config.yaml
router_score: "sigmoid"
lr_router: 0.00163
init_std_qkv: 0.0319
init_std_up: 0.0319
Below are experts of layer 3 (counted from 0) of a mixture-of-experts language model. Rows are named router (the router's row for the expert), up (a neuron's input weights, with its number), down (a neuron's output weights, with its number) and show model dimensions 0-255. Each number is 128 + 24 x the weight over its row's rms, rounded and kept within 0 to 255. Numbers have three digits each.
After each expert's rows: a language model's description of what the expert responds to. This comes from a sample of Wikipedia text that the model never trained on.

# expert 7
router:118083144105129139100124141096100096147114115179123133138123126125111127157113142120163100111101159114150101154108099124144159145157092089194119104102150160119082142109134137100123130156147154109112119110136094101133091144161105159129201114133143121134133124136117121110118109120134090132153111153089098157108142123132121146128095147167091131087161171071111146096173147108165116112161132156148159098125107123168114113123161102159113132128161136137142099125168097093136141147126119179121116143117126169128139106156151123107102108159141097093118079114099136143141124121147080172149126167121154115127175111117106184128115129166161122130125156124113163131164146108117117128145106182105149142096121122120135113085113178133122130136160128174092142143124112143120094119117126
up0:145110126135110133140130136072149130114133150117124117105128154135121106116162158106175123121129137092132158133098120146122175117091184169168086145150164155128168134151129156123159119138142133145117116156105109130065141137148126111138089133125118115188133153130112138128126133144141110110116129138126117113084125167112132121141114137171181096127101151136120101078125099162131060127110122110159112129146138109159126133130142116113053155067117138158111124132137101140115197121135131125115128118098110143105093082139090161114126120137148129164140158142150140129120090132148118124108097120167150131107170128128128173161156150140098076159110155099121152095114101157108097135136065102093125156094127154123127112140127156129095147147107137155112124084132096156152140139115151
down0:149152134110114118111133159144118142127169153164089115101171124126152086120108134143122168119129140132131122091139122120129110140127126135112100140134131083118143130105144175139130101118088119114150105122115131138118110115140128111147140167135098103103127113151131132159123111135154114148107133138092128126089126092162068135181141136088126119103091136129120127107094178134105080101177154115084131158123171170150136102158126157075157142074179150139139104100144105099177159112099109132113122149157128130161158146166122202089132122125127137176111117128163081128100157132133123119129127100127169109150196134142120106108100129077137150158141152164115088090089116105126138144157117127166132101153107095117128137129132125174139139147137124150092114110131119122095145119140106
up1:126119121131106124134138133124126140106115105148124132142103151110106129141132146115164104091144135089159094152120141131124146107169117079161123108144153133129124126122104096082161079106161103118134102101117135088139116133145153190077127097141156115131145076114138161101137137124123143143097124188156091134111126119144122128104116119123113131129141138130115182145175144100122105129139124148178147148108123105129163124172105107114107091156105162120113130094172090133129127162120105110133145124128103141135102142183075113119112114129142136091141117122064168164144107132170129139109076164138137111120131127147122153172133102127143136130143166152126167144138159136088120111151105176135152162139162115152108135119134116130153205100124181116148154116112091117097155108129081
down1:153158118129127118139141125107086081139092174108129151114100136107129121145147111158110161138152084162126152142110110179096130151124139135078117151125106133113182138105137103141090115142144146122130129145120153125082113129142101163121135114083098160106142150116135134114133145151147083179154133109112186172138168103148123124108114149127135116122112134106136078155140109124126120109138117127121138098081161123151173130150133150139118138148115099087120143125091175132127119091140153141120085126159101142078150123114145159136151158144123131149093131144159139150095137131116133113142137099093087127157121177159134110144098147156119149129117082050160160146123099137092140138096134138131106118084151115135112163101111110105170081139087114141152129133137102134123101172112179
up2:132115151151108143097136113079167115120130152107146101139120140170109124111149118135125134107137157107158140088140156135107137118116176122128127112145116117120136133130150072139133125180140134200123158103149109111157135167138156134180132106096128111140100111094168126150151153136150156096152129154121149123118156110172094173162077127146112119161163142107122090158149087104154147091193155133141112093131121105106131129128139088144115125095102131108125140112150148097109123129118101109135160078137126134097111101139139167108117126118140099134106158156098128125078116128113116149130156122123102118179162083145114127118100154126075136102160092147115127082093123140106097142112109147116104167135074083152128157123120104149131134085114111121119154129112151145108100137178156
down2:146088110113143153113139135171098088098130108155132153102129132104137132118141112159167105092140134103144133132120121075136063140106114184137142141186138142168102137164120153110148064130171128112122130139152108053139108088113074180138128132170170120116133133130110136145089127099144107138121130132159163124141123089138159114142119126160082109152140164118134141130144144100163138110137140123111136100142099093139124124125154133136160111187155168117119133149160078106123138132117102124139104163117107113138121138100112126107153117121077126120162119146113118178120159173129101108142094134139175106097123148103098130169151134102161116127133125154111122136104163120142171119087164150142104094109144158126130137126153097132139115114121146135146082133124130103125102139108081
up3:130134139158146139134120098075091144140132123161107123128104171136128139079084133131095133067088164123122135096157113124153134121123118110098090116133140088165125126128135150106132128085089119103085135105141111100153061109114129134091122168155104125137131119120160135117144142139156116133119115112143167148102170088100137149068097114139156133137116164159158107147142146134119166161140140131123113077120113139092136119133102105172103129150161130111122120081112117150143157153121125108107123109158130107107131143156166148147137194125105144110131148094144128148161117109132138109129142135130098153139146145094108157148156138164088142173121193134126076090092174113122100110134163195150118144129122148107126115153170148129138165116113130136101131148124088146114142114120140
down3:140109094116083107134119167107154102128149168113089125143074152101103097135172127099120143125154136112105100132096107171134171125146121136135129142135113131108094109109135092089142115143107151128085123131140122144132162104140124140115097124137108172107182147144165102135082139125089104170162162154117111146151116138120152140150157154107125132141106089099100143141148100121111105135147148146085087172112109210117162108136163132133129113161146117114092085090127162164145147131139142163141146112123113153135122104094131122079158116159167076147133114159125129108111139158170083162151129095133110120137137152068112132143120142155130092130158144120139105137125088125142138149103114126126152107127127108128167113118131179157125128129134095132161123121146127105103094089145167
Main or auxiliary verb right after a subject, mostly was, is, has, had, can, does, in expository sentences.

# expert 25
router:118140136115129143123136116147154115142098169122154142131112143172162129117083145114125091115090144095139096169170108159160113140145087092142127122102137132155113156117146136124138136121109159177081168143146092140161098155164135123139121124114147137099119104143166133137142110135129145101125102136127119141126138175134151106113156164100098115115142179107119078133129154145134113131161114137118129117149135134109134151137151102165100129123128166112129121126147109098129146110180133146141092150116112122130105122134106152130109131176159152157106112124155131109151179118147128137095130079153132131097145103106157118126116142145176120137130119122139129180132162127105104105151132140058094203105170074082119109110104138046106121159113113132145139130174140175116114119081149
up0:138136160126127118124100092115160105122094089126156127115093141139166146116067136159144110150137150131191133138184088129112128141110141142079130109092165095154146103137135152156116092126110171135136146137127166138119121170122125095136081151120143101109131132107151171148132133125161070145115094110155161108144142131137116139099096174094160147146140161152130070137123156127089184140127147128121130107174123111123102162102140142126127171083095143083122115156124113129114125139139129120120103159095118080126153159157125102124131139113111147128133160144159067142123139098139125118141126128115135135130106129113147121137156109100169130127141140077191120163094146122131145105111128130131103131121124137098119130164079147141080080132091110146120125143154153100110108087103122
down0:144117143113131170089103072155128113094114128157165157091138087089130099141146120124155146108123137148091101125137127104148115130133136158119110137166119104126128189152156145092098136113134134117143134126103164141113134119146107131113123161160107130153157088140131141113186154102127088124069117118156112148112126137129148128141089148138117129111118142124137075143077172103147169136101134160119119119133151147086138133159128103125116119118085101127094174136124149095141109178140111098079098096153099130121103150166147142121104160096178130101116140127124124145136157110117106132107109141107189144135147146162196126111138175127085088121151159131084103098113099147131175119149144136161136143109114137127133116125127118119166080143121111167142113132094144161136136131099111
up1:129072144160109143147130095108156100173122121104128166142135138106120114125135128118102126126106128137167129147157081172108115110097101106122178100109099166157142137157114092118104093107150114124144141097111096115184125098170089130151154100135155127129172151157154100133159127118116162115120141161132182124158075165119154078137153126094145107129132146126108069125114139124139091102125158161121106143137120105148136121140121102134152162088116142113147171168149139140118077131130124122150147147111134142123129096130113115096125138119189200164106134131128147142098144114140092114166140106136150149137151127139114103104137138151166114090145106068132140120119144122136111095144115109137155091099098112117079133137156113088146112137149131155141116113153139122153167115080140
down1:118113133116119072114126137120107156144137166165178085126096121176118158118113111111107148102121109143124131153086102092128098173149095155093128181136149150084121165151115141150139097133106130148088113155133136175144142145112160121105129099072155153106099097129123152121121093149152129157143119133114077176106135095150157154140119141144123141099127152129156132154124129149127159147137136123085152144105120134113106129120105081119159103192156134096125123108117101140158121143118102098137102135167161194118145156170130103122125088145111126117156096122129151163167118125097139170084102134133151131143098088103123132100085163145165133140133150115126100114089116079111141158170142110115107169145153125120141093115084129110130123143105135155128120136141105128125108120133126
up2:131165156138155150100138132097126130159148125137146112142121121122103145129143155118116156111139118120062079132152138123125132163120130129117102138185093126157127170088174135098167120115166124147097103099127144159149141169117156145120135132127110134105116091119121147137111141116107154099124092106120149128059157131151090111108164164185103148121134122081124163107138109137124148128164118130168083099121103155143159074112153136155075105121130136123103153127101142085108131168125111135137158131131104148126122147110118134176104134112134190142144140123108142116130129151133124139091107099146154099129157125119114116116108113102135106091085148096139164125110133129116157149130103131117157141124133076132135101123146112089122118208079172112174131156117102161152125102105107
down2:126121128161136118137134118153108149126131166135132149148152109164129146125170109083135104138137116163104117161145138149143100126105143135113137156135169122126106079112117078116102135155140170144177126126132108137131143091146122124131096104154100146107120139107151068108123104161142149129097144173158113115141136132143185125098150096126142130095155120181132100152117120106139128146139144104094094129116137117151113125100110100126126115193128142130118133093099060150157109107166130102100146112105125072104127101153104144085093127110151098168124150141177113093146106114109089136139114110124137129106136141121177125131151149148124079150132129130133125124126122094148146121128124135143132164156110125126092107180160100092095177166127109113124173176170129149163086083107103
up3:102122132109087138137117110129191126133129173103144132111086118169136128104089145125112096173124113162173097152143095126136088140151130134110122126146139127184133140194153143143133096109130157098120135114152093155122125105165131138132126144138127111130146103091158135108175141140148110093123104136125125150124119134127121154065159144141143131115099149127138116085137137128103154140120136111108133126116150129092192136116147149142120087100104137113084169124144122146134120190134159121147104123120153129147150159127095120158112169116116124120117133141133123148141146101171106125139100173117139124129126127170144129124147136087109160099132088114143123178112129097156134093132114092084102174076096063098112114108116162060099109132103115158111105134149154118144109145153163
down3:144143141130108119120133167113121115116116125121108129062122103098192091099151127158145141082146122132116131135102136155120126143134151167168127129104112103114125162120174160102118100110128133123138118140135155112130129140096123124112092130120110162121149130089130171095111144101154085167098141163141169072138109120096112126125122134117110116158154139149146111114109120130116145150084178095105138112131140126088157103142136112118137162147103108154101114175147149085144115109134124154083089090141103110133106159139143187127139163122131151114116108076121118162151153152128122079118113103143104099131129159132122119180139153127119127126170170141158093119090114160185182103106106135141127144168131178141057105138120113132157107132114144138134115144140154120093154145113147
Commas and year-plus-comma tokens after nouns, dates and places, before and, but, which, e.g. Walker, 1864 or Uselu, Benin.

# expert 58
router:128153119113131148128124109145130144113109159112145160132124152192135145137116126131132104107107145096127092164156138142154146151175117066177116101091141144123093143119140118098140137140119155176081128153159097168165076155147169113111121108101149102116111121160164143131136093112145146084128099140137112165109125134146123127112127131123095131089129137095121067123150129104120118120177121110125128149131141124135119126137149126148094158122141149103146108132125123071134171124173171148153104142112112145150107093138150153139087098206166140144076119136126156110143114131129153126092116088155131098100132104119143102125113137135159145144131116103131145156139148121114102121159119160057131184119164087111120135122099145099138125151148123173110150123120130177129105123090149
up0:118193123115158148141095162127124131112160129144087102121093130178083134124149119126120123091092127122136120136131135071113143152175148127051114122141138147146118129141109122121123113107132147130099134131141093170101135079088176114118136162119163158095126126156103090165129138091124110152149144142115114157107142142090117154138109176143142153117111141101093158094174129111130137161156158114121105104117143109127083104077122142114146187181146128118105108115115148174118158118140138166148122146113107100113120114097152104123149141099107161114105130108149173167124119116140172124121140125128113096142110127132131123086126122136138124146090097141156144124139116124058124153146158115114149154143093094121128117147173141165120105135114160132083122152141129120095072142126140
down0:085101097106114114102160091147131137164123152088129114133137154145109127146133108103175098116150090110111138128125084103139107149142143121182107062109145089130133090134122143174107177153131126129146141113140156160140124107133114145145148157096134160116142203143197113123141152134143143122110136133100110110186168101128089130127138110105121113150122141178127126117106166114101121161104116143140141142158098146111089152100140101136129115103122156117146124173116145084114097152164122096091097125145099137110152109150090124117110103163137122175150111146153163126116183167095101133125114117103132109126100137118149107118112115141131146140117150128154161153114120137125110138095112139138097087126134093154141156118127141119126150113095087164174064143170139135119109136116121
up1:144122140122129148172130106132106087132132118144148113156148132115150117094148152141115162120142145148090137113191168121128146130171110118147121182118135148129106157127119113164124163116096128133130153124121134153122093112139085105093124118098130109127094081184123118135134126120097118173140079095165120168153137127128132125111129128102106132163098150145128135174173125119146128159055133168086133112179149112162096108141132115142163140114125165159145131124141101117177156088128098166124124126080133135126107113153111126128157146063117142107096097093191114119111121171129157155139128102086128121154144135123086104113128157124154125124137142080126093100139121130156121094103128121119163126136105147128156134109120163146102126117096105152113140145138079168137140160095097
down1:115174115136096134130122115130170137106105120136092154126127085109125138128143113064140138125144119135121123164117139142078117102170143107110123145094154105122116103138148116164132111159095128135120077138081127129124113124168163135126099162120095100139116109106147145127121143103181117127107110112139109130145170152133093131083113158181158109119098117143153087151107152117136137106106112151134141168106119133144146152150170117155116145151151111118110106084123168151147131093145139121129141176162140136175113139122137135116156124143170136119163147118106161129134087167144119088119080091110115139065165093095124159156164107148116120136118129156192138185122149114096146106117126123088134110142135133159125126137132110159130120095080151129127081092137141105087130151091161
up2:156167185135128172134127099109132144139153142111129152121150127138161146113100137083110114146138123093138130156085129143119141114130127155089117157096170122138118140112114104148145124101151155121098136098189101120102129131115142139093116153117175121120102169137122166123133140125120164164131153126109109131102153146160158186091166100157152123094136121164110093083117085165111144114153133138142114128137112143104102108147116172155079146133111132121133118086113105128114170152127090113088161149115131119134109123116125119160150122188114121131089152134100094104180098105129139133135141152130170081144142123157125124119076100094122117133114119131109063142162118166126157098111086104160107091161152169087091110079124106138110140146134107113154124138126127119135128150136124
down2:112149141106133105158121107155183118086118143163121108105155104097104095135171129139090077132176113158103083157072123118155112159113147147114132115133132146129138155161124126131123129156111064132113135138111137117163120109105117133144171139110124125092152141119139150116175135132094154154119110142076144095161106158091108131169124094120113106123109100147134133115102105109119139129109072126134141130140130113131098129117110160117141099157176116116134183135115139125124109142068148138116124140135155102127129148102147139137145142120162130088113100132088121144152125172133172082132106140111123162141071148111123177172121110118129141146121149133138094138114158096173085145163121106155149118135124091180110173136108139142179153113115140113134120094142129108162162146112084
up3:123135103161193133100107134113145158113114139123122124172123104141133141137146149164137125116131128107102119136142137154106088142127117155103139109149125079119151066114156110134097129127106138112126155147176122130139080112159122159093125103105111136121171123123128126123127112108113139125112146153088138126150165095115130144103114127133114168147140162141168143146148113143113093167129155109138113146096133091064123142155140130135166118098149114142130106137105109098117153144132190128156133166101146109061129139085159118085133154153150135126090122160134130131137141105133139089160146114171133100114150143146152100133120117134161151108098107127123147106166146112113128150142107057086142182070096138140099120108107101136089098131175154106142083155150185119112104125144146
down3:152135126134149123114107103113164153122093131133102120128125138125128156126133139138138124099122165135161112139160156150087118161140142081137173135094163121219132138117170121136096117106156124136184125136109106127151141151086131116132133107108073133132118144148125168135129119111134108135108107116149122126133119078072142082133148153140117111133137093124140090131103114135118121129065110100150123150149103170107127142148106176152130126155140112126125117128115157132132114121103108117123141176145119109107146192147094153139149107128161160166184102135171131130122108136137135115148130125128112090161128121176142139129097130113105153121112162110092110123089134104138123082195152062122143150132053142141100119117141081118130122106097135133133145083124100162121138124101152
Commas after introductory phrases or clauses, plus list and attribution words, such as In Paris, Together, including, such as.

# expert 28
router:112128115132146152122123154144148143094130082134107143100134197149114133145131124146149134127073156107127122158103117177129168162142085114126091138102125145077172156159104122157120139150106142101087147085160115125124095185131134124130132133106144112148089101114121104098079120133149141101181119092102095127130136127111092143104137112130107090107153144126111141114130134116187119127106146158154140134138115135119116121130130070187141134110139088098128170128146152107098172145146149133163115138097158128133145112162108142126121119137129137079094112162131116115148179126140130143151150132118146094082130099137147119130126153083164125145124146109139137169142141113080114081142130101115165137099110123133121087093144133124106141134168094139132162143131119172143109190099111
up1:120128108171149181118142154107170121116112138089144108095129131125108129121112154160142109116167160155137074142173106138079073121125149116141120118100122116156136137153111116099119147165123117099116125106159129080107102124109120138132093132128103124135146116148154106123119079092171118102164138131162126093133131170162122098097154145097106158107110100180065150106110108132158103097133109101111132189120157109126143143136128130111108173160108135125151180096167134149137190163145119151107112152169090112135116124133134107122141147132118166132115135120088127142121158061133114112159113161123095089139122118108158136165145130105152129153150131089107140133104134153139113128139140131103090154127172103113092144140140141140137149128117139103101110140170109127116146109182125
down1:149133128131127085142138158130120126148126156150152118123150093133136178161129175113141106149156102167141111101119119156129123151137115140115165102141132076138152119115148120144111078074147145200157117144135100139133096184099097092133086112121088136117115169145148132160149124119131129092099111127091141133131169118178091138150125081142131124101145128094109139102152142116112131127129127147133120128183122133169098119112115096082127111109114138124127124115136137120181174140102105177147107134130135086132147107158069133153151142093152125106148136114109171123193084122136109078095154121116101121150106119124106114130111121108086104124143129133152137111134127173154138157166124100140101124122136110127106129158135118078145124116115113155143163159138105145115132154149068
up2:132137077151084119160098128139145124125170100138118138152172159139129127138143177152106162120107146120111118143130159141148136133148122121147117128119103134107138164143104071129129125124144124083140140097164141122136096089111113105096186100096121115109138131134145134122149104152144125090128087154137160105136104137149107114125159122082132134155081106121157130137135119115141118161093137157102159101187085137098119148147118139116124122115130132111150135139091113131181095123133111137131140132116167113114151091152102154168093147091143143095122150143072069149113117152129080136111114113120182185121163136104126121101185129152154117125117158134160107138105157132142116125133167173134112131119156123124083092113101103111093126091178159140142150134130106155116157153116081
down2:098097161140142141158135164134096105124123130123094109117110127131117128161120125123116111161108117133126128096133137123087156157132135189107128149107092120111096103120137110104126136127133122155098142110105159156126114156118096145095097111104129134128125183127072156140139138099093153145122164112140142118109141072161116130137095147154125153122102168130176095104131141144166123106156127116159123126094152122149113121092108133109116138125098133160102157125163190102114141149081141114155115109148147097126138142133185182145123119135108114087134142129165162115129105134112095103206114085131185106142147099137110110081129116142099095143135152156144144191135099130124140096120114116146131161103079136135137151093181168121144161140104132126107129095156136126082151143125131
up3:153121146136174071149118153108133156124125142155120160123124160131145113110127124181138098123132142155097123133080141133069184147155108137129104111107143105098160140131157150072138143149136108129170138133119133130121109135136118088120125161116147082109101114126129125159118122112122100117137144142102138115132136109113169117107106110084120120118151145124139191122084145158084075116155108153122148125143163175124113144120136098189100115111170133141129121173125174111111124148128103123126099152157145142143081134150141134129131169153081096110108145142104108121164121116126146137075137121104155094143074158080158123131116151103145114161120082130148105152122118150135129136093117099127173123156150126128165100110122145188152122092129055135119120150122123115128104125112131
down3:142155127126140142095168110108093147099115115150169090147148136104167167150140147092119128130114137143093139127161139124155122145081152134092124128117133129138117162108105188144113130135071092138122122175113157140107122135120093145088149178130140126124126156135090117136101165117137131111113118153171109082125110087152063125139105154177106120109126117101129099129125084142115102151114104173126152144133075083163111132143156098136112094142130127129074148175134108143120146127093117146124200104145120110133113123157097156147113113161110138116140111139089164131146152109102150121098169132144131089093127117104086121088106130136171126154134159159108140097127151096131148102134124133150148180149133117147105116160144123118132147140153161089129129105123136111101154162141127
up4:081142112135129167109159144097095106131147124162100112151106135128109120140139109111129125153084130115142147126197109126124120119139126134128137116142107149152107127135139141123107129172079087107079081113137152178097114117137089106155118099156163120132137126123138142136147120119134095124153074101131182152150120118151141189146104142107154098132120159110114125157129170121089142135167141118161112119150085167090125119165102120147101166121119104137150132143137132124167120153073146113156130115151117099106155152120198155150131143094112131140133127137170110120110129135091125122132144104128166103171141091140101110078101095128131159137176072133128142156136123174117164093146134128139106151091127122162145145092161118119117088184113104120125126098118124123102127144104135
down4:094128087116114140134108137126137123153124101136121185078151114126122138114144094110112096105149116066160165106112112159126150151183129107121143121083103130108148158121113125111098111110200150099117165139120135139121103115108102155110155142087108132145170090108138125148106141107087127101138134141166135151099165103087130138105116133127105090094138142115107134130085099127106125106159120127146092133151127101111130152095135167121121121173142129103117156070144115151148159120178116151101125134117166121115119124141108079112160120127165091119129149155128142099162146159112127138148141112141164086120103099097175118130125139122097102136106166154134125131133139119161133127127080216130137158136123151139120132164145155098163170134120147145155152147175117127120124140148107
Line breaks and == heading markers in wiki markup, especially around section titles and right after an article's short description.

# expert 3
router:138134150132135148102128116146116123119153120139145125096150151174096101117111102134171118128086171084108151132123110117163126157131074106172097102092174072156135152115115095098135119170120174102111102178180118143130107136167143148124163107123120139108100101151137143130114129098137100121140129147095118147111101103125125142122099159182097140090125143088077131145172143134136139155163116107149120131115123132160140110109152093163108142097128109107148163163136093090118148171131143143115129146132147129151142100148142167105146116151144152127098061127106121125115139133150098162133123151135164103133145118168122138097086088108138101128117124098163124155160144110126135148134095177107147110124133120116118109104088149073102162148142132142118129142122164172130113172114141
up0:127136130096138132151104116094111130123125095116093106133134133141153123147118136162123154100115088130119119088125160147116164107182144127104124144143136137122120123147170191105080182113104107145090117154128058107109141113086112123110104126142115176099107130111150117154103158121139144125159141134135111126158127124133137113120121137176127126125131116139110162092106086132091125139130118115170133155114132152108152152116105187110102099146161115064131150129096142146074167150131156141129137159131174135125133133105192105133105158108177074142137129108118149139131157137127119156168112128137108078072083132141137125088127079146160138092106135118138127149101118128136101102136167110105149160153151125154149108133129141182124146112123112116114117139118139098148110144181157
down0:084060105146114128123131136106106134125110146109115136130154132132134138192148124104158056085138148118164096114136101100108131119132096124151100113101176121128194140111142141161135154149125103132121178119102134157123087119132185123115131171124144096144157124132116126114122134130142118147109149116135105135129137176063134133135168141139171104156105115124143092133140110114128116180116104088138147133146161105118125137120097073100129141148136135167161125110146153167141118124086132131153142114156115153113112139123068161108137146117106146107140128120117086161149132116149117141112136143091140116109104137155094103144111145115158140120139135096140140122097082123131131135189185117108154057136111087073155137143109122154124104138135124127164120122133158130138128165111108
up1:099120182127157130119145145114089143141126148121139139089119085150099072087140114140152122117174096125124140091142108164134170130133153146148135118139161114131154129117102170129113142116117123127115120105116126106128105107145114159145111134091108109127086045140130159143111152099098127135137110151100148140138113116115141153157088115120155108110134129129145096111144115160117111150112149157134133112106093156136182130190146118151138121129130141104135209131142132148102163139144127116079106116091164134108103138168164122132116118125177112132134099112113185114087128119139143118119096091143153058103169118159183141145136124106122146156116121127164087161149124131094149151104112103134124140105169143081153124157180142128126138125102119130107129121104079115128102142141141
down1:112156124162152109186152118111084112081145097116182173105098112147109123116154139112189107172120145172126081121111126105150158128103194140106150165109123121107148138138136133116139099121142115118137115107097143149101158146110105129147134114138147130153146104156129130134105150140099095165117173093112202119115138100133116162089122128158133139114134123090088097099131133106123069152130158120118122114127129157156154110135138125120123116137092157098126121121125123123153130108099095124100086126137113103137148118172118162124140108158126110169127175178126130079089131131120129160171125109109154106163147152150153156128102142126146102150138153120123104104102127124125114143110093150129129109154078085119151131121178132112125145123095168146129110145126085126118097102120178
up2:131155146104108143127109121103149125133094119127136146134093099091142092136148112117137158130147152106105133138175128138141145165134142111139124128095098157133153141147115121109165093135124124159159089101111142108090135112097101136124176153165128118116135128122153143108141133106099144084126101108144125125096106080113136099113132196130142155152159107163108124099127128162130145136165138107153116103138114122136153125131152105159186118112156136100129134160128160111136119131153120125128105116126128111137131142130105167096092126118111149077084145149125132153124190145167119144125110136122134154123147151169124107107097176117139103091150144081187085135086155080141102137186120112111098145121081102090132116095172138137111086126190159148135104150125150109135157074108159
down2:150135131069090144123164140176149102121135128097140111132123155142118163166116108146109131106128099147106129125155140149133101097143093127119125133150131128126102144115078128151134140142148143133100134107084129151134143146151116099153124127175120184107115126125136170129145144109089111152120132123137138156129092117109145131122156151099093144150140138188131116123147127098120094098135105110085127162128099200099148102118139135104123096073125162169107139106105123105159117098107113077140123123127151102149149158170098091109125125136166131137133118134150106130111120117106131105134125146146139176104098134135121174075159135168090119138124110161134122090145133164156085130140129145156122151166142132121126058122148116150090122075068114161110130121143117148163173164097139
up3:116146129128146098133133161134109139136061169158137106116141109099157124118170107125106125154147128129138152098144112108161154134143109102126172136149114155091113138079107104112108176142115096130091143128100130138096100136117148159141127138179146100122170148088185142115117155129139121117126143140120131126115102140141135141133150173105169129064124124152151191113137070141137151140129143083128126087133127136144114139151141100147131117096101087169130113145139183121142074125104140097153143114119167131074188132087114132115144141133136129140130117111141125129129127109135110121169122130119160115157161124142118117089117092110145108097104101104152102169164136109154140096104124144077103099124163184086145089129126075127115141166146136093118134148115147142129129122107140
down3:120154114159163138150125146118116104122122071116115135191129138113088129153080159133146108092101125094121140121102083107110100117102150125155175122090113148144095132145160108141118127117156141082116101120110131081166088151144130103164151161129121126127088122119092137130080113139147097123147125183166113155161143135122103144103103133126117107164147148133090154172112049119168129122092142151129115086119156110124143124098106153159112158159119153158119147155132099141128174125157132125117109071157138169137145144135117119115102116126103101106118098129127167147107124140162142128159142142128127144143118137146155152112132132125076115127128129092137101117150159155121094107159116113115140166146100178110094146133122131084136108148084137114153143143165091149154149109157137
Words after a subject that lead into a description, such as is, was, as, with, including, became, and the articles a or an after is or was.

# expert 8
router:103131170114117173117131157133120169144130110128146114110130155138130113093142185130102108116121152088130123153147146148154087106125083081129112146085187125093146160120128143127114117121121173144071119116133135146148094117146166124187146122134149138110157098116141122141090117141124144105145122140096103152101130156109089112111136155124110137125110157129097110057162143114176139083137153128153132109139133145147085138179177108129128140130138116103133129131118164133084187125136153162115107177118118148094129122138110152075127122164130126130093081119113121142133165103141078149136131183099121097125144124153149154118136140074162120126127130113132127149144169146123126118128103146067109121105124170145128102091130149092106128107160127145118119131144115124127156120105085
up1:103128174140103179088099086090149174132103180124134107157148130126134120151108150127103132105154147109104114123130127124153164157164118139070147127120081130115134157088132121107128106132108137157126104142130136139113097119141136150147132125132133146153092144130151108155150158140137109130099102139122144096129139169102103136121104173080125139120170124087098116115138165113134190113156133146136105148142069160128091124145110162150143083176169157110103122116148135115129157136137092102151110180112083178128114112156123121113124080140139117139100122123131148168147123139105135107083095127098140123135108137165115114111121121116156097108094110128143119179126124111128135172126115120145085112103163125108126141136139108147151131162102145194162141121125117157114116072126076
down1:129119106129101136146144116156115150134149097112130145138149062178129118100120088190099135124141157136104101130114138161084157125137155113093140074139139116117140147159131194132092127153117168149153084105143139070069104105132147081101144129113101078111118121133129147133116150099173123132136158131116126159121138110176110128160123147119096115097119172135102100115074108150141151082147172123144138125149145112074133115127119147119136164095154142117144132094141118102138106151095079121160147105153133143116118176117144144130136140135123126117134150115119143173129102140139119114168133102140121118159116110093101073145119111094176169136165121109161169091118153100136106157147150150111132115104120142116097148147165146132140150132113111112110124163145126118124126121167124
up2:136131111123126145109136151136161129115099126162107132098159099138168134145157129103135120104115112121105094094165153169137139121126098123118127137166149104132147086141119104146157121129123123134122129089113160124062152141148113112168085131151153133113174109168182115115180132128122150133113094146091070185123138116086091110104170166123131145101120150138129152079089110148128133114117166145145110121114084106107128092134163066130140084108101119151128132152122111118089171121099163154165112139145120121134127132102126114160125078161117133165107118117137162163147171147101120109159120138149102151114140125149131127079155135143126159094091132147120116115128101141121169116120115098103129163094090145172151136129141145151095118177158140133128120170144139133129109150099102
down2:144132138146136085137126121153121135120057126148123125120120126104097141126153155134124140114126147090170150114095129126148129144077153142138143121105110103103183132133130100123137168106141146103131124174102122127152116129107118136127171145113150147107151127144092175163119109128125152129129113111172154151112144154162163108135102118166120104105142140132081164116110133194158123146133113154088068100129137169125133075143113178131106127149127092126105151104115110167114106099121152144119134130153110155122115150108130128144109131154142159118152113140163123139094148098106100119132131090160132139133104110144081126126120094137137081142124109158086135106169141060175113073129151137168119114140146144152135114104147155118099155128139157162138113128126138152070062088106102
up3:120107107086131161141158121108110138112144106140140131109149061126180163111066147122137125158102127121107089181103123143099131119152145117121136168114141103151155150166129141133108145125148074122154131131129134121115132141154133147112096159086128121170079143147127122152150101154142124121122114119116129134116119097102145133097145172132141139121139152148109113110109086128138164084184108077099168065160154156097137132143104126155090113123125093082129120117168106146129121133155099169130082113146102126142139100135093118088130093143092145123160131095140124125110129156137125115086119180111126176157111123162142088146103138091165119147128111122135145161157109167174141109133150145091146138108129141092139120148114073147140140159103135139138141122115093112137115165110123
down3:150120123100160133138108140176157128114123166155081142109139145118148165115147167143147130178117104103101104114108125146083120156116130202115150179088138124112118126150098106105156120186134109120124150130115159123118127085157123151140158126164097128144137149129125141139154118123171113116142099145130085096087115128145139126127121122100129123145128107110112138123165075095119120114111130153084148115129106162123104100133077125111076128149121104116132095152047156111121114160147136119149130133087123140122121120115130169138136137140117103124135094144128156151104106127147166118151119160139100127146090194116153129109109121175085165157113169122119111111144103175179133137117144162124120159132078118129139119151087131142083090143127161130125109135117115124085103122163141
up4:068121151096103111137131137116179120129101122116117172135126123123143121171135099104128090116102123126143091138129091133130131132128110101130161136154059106108119117132100112112113109144093140156129118082162154123132142113127119116129140132121142134135090128099094102097141095167167097104161119133141160140112156110135133066119145126134172127170122112137133143181127108138118100170107135086115134106153120113126137112137099120115149131131119190143135118115172118107165158152141136149168154133154111137129139114106113105145169156165165132104146098149142172124115085114086145191126169096138148114148143126114141170112106108124110110100108173114141071125144132168125103153131120134123116145178158077118095157142146161080132098157148157098120150125100144100139107159129093
down4:115141112142119129150134127110147153129153154152158124124130145108160103116113125123127137114094131122152108117103120116109082098146119143145068101118131103192153104165117119146081092128171154173137131113113098118113134114145118170129154167191122088069125167106125144136123075151055125122129130145140169141102115145100143131106130115149081080166139134069133172119132141087156155118129133139172147137083096121092146130120104109138077122118124131158139120120154154115125116144133120116099133150095092152138105149180101144149132155142133172141109105126140134091123118129130108123118122137138142092135163141154102135140145157097104151096124160158145104088126131114137094138158148129151124104127126149070160125112147140084124128160163143140123084157137135151139149156108091
Word-final pieces of taxonomic, Latin, Slavic or foreign names and terms, such as -idae, -aceae, -ia, -us, -yev.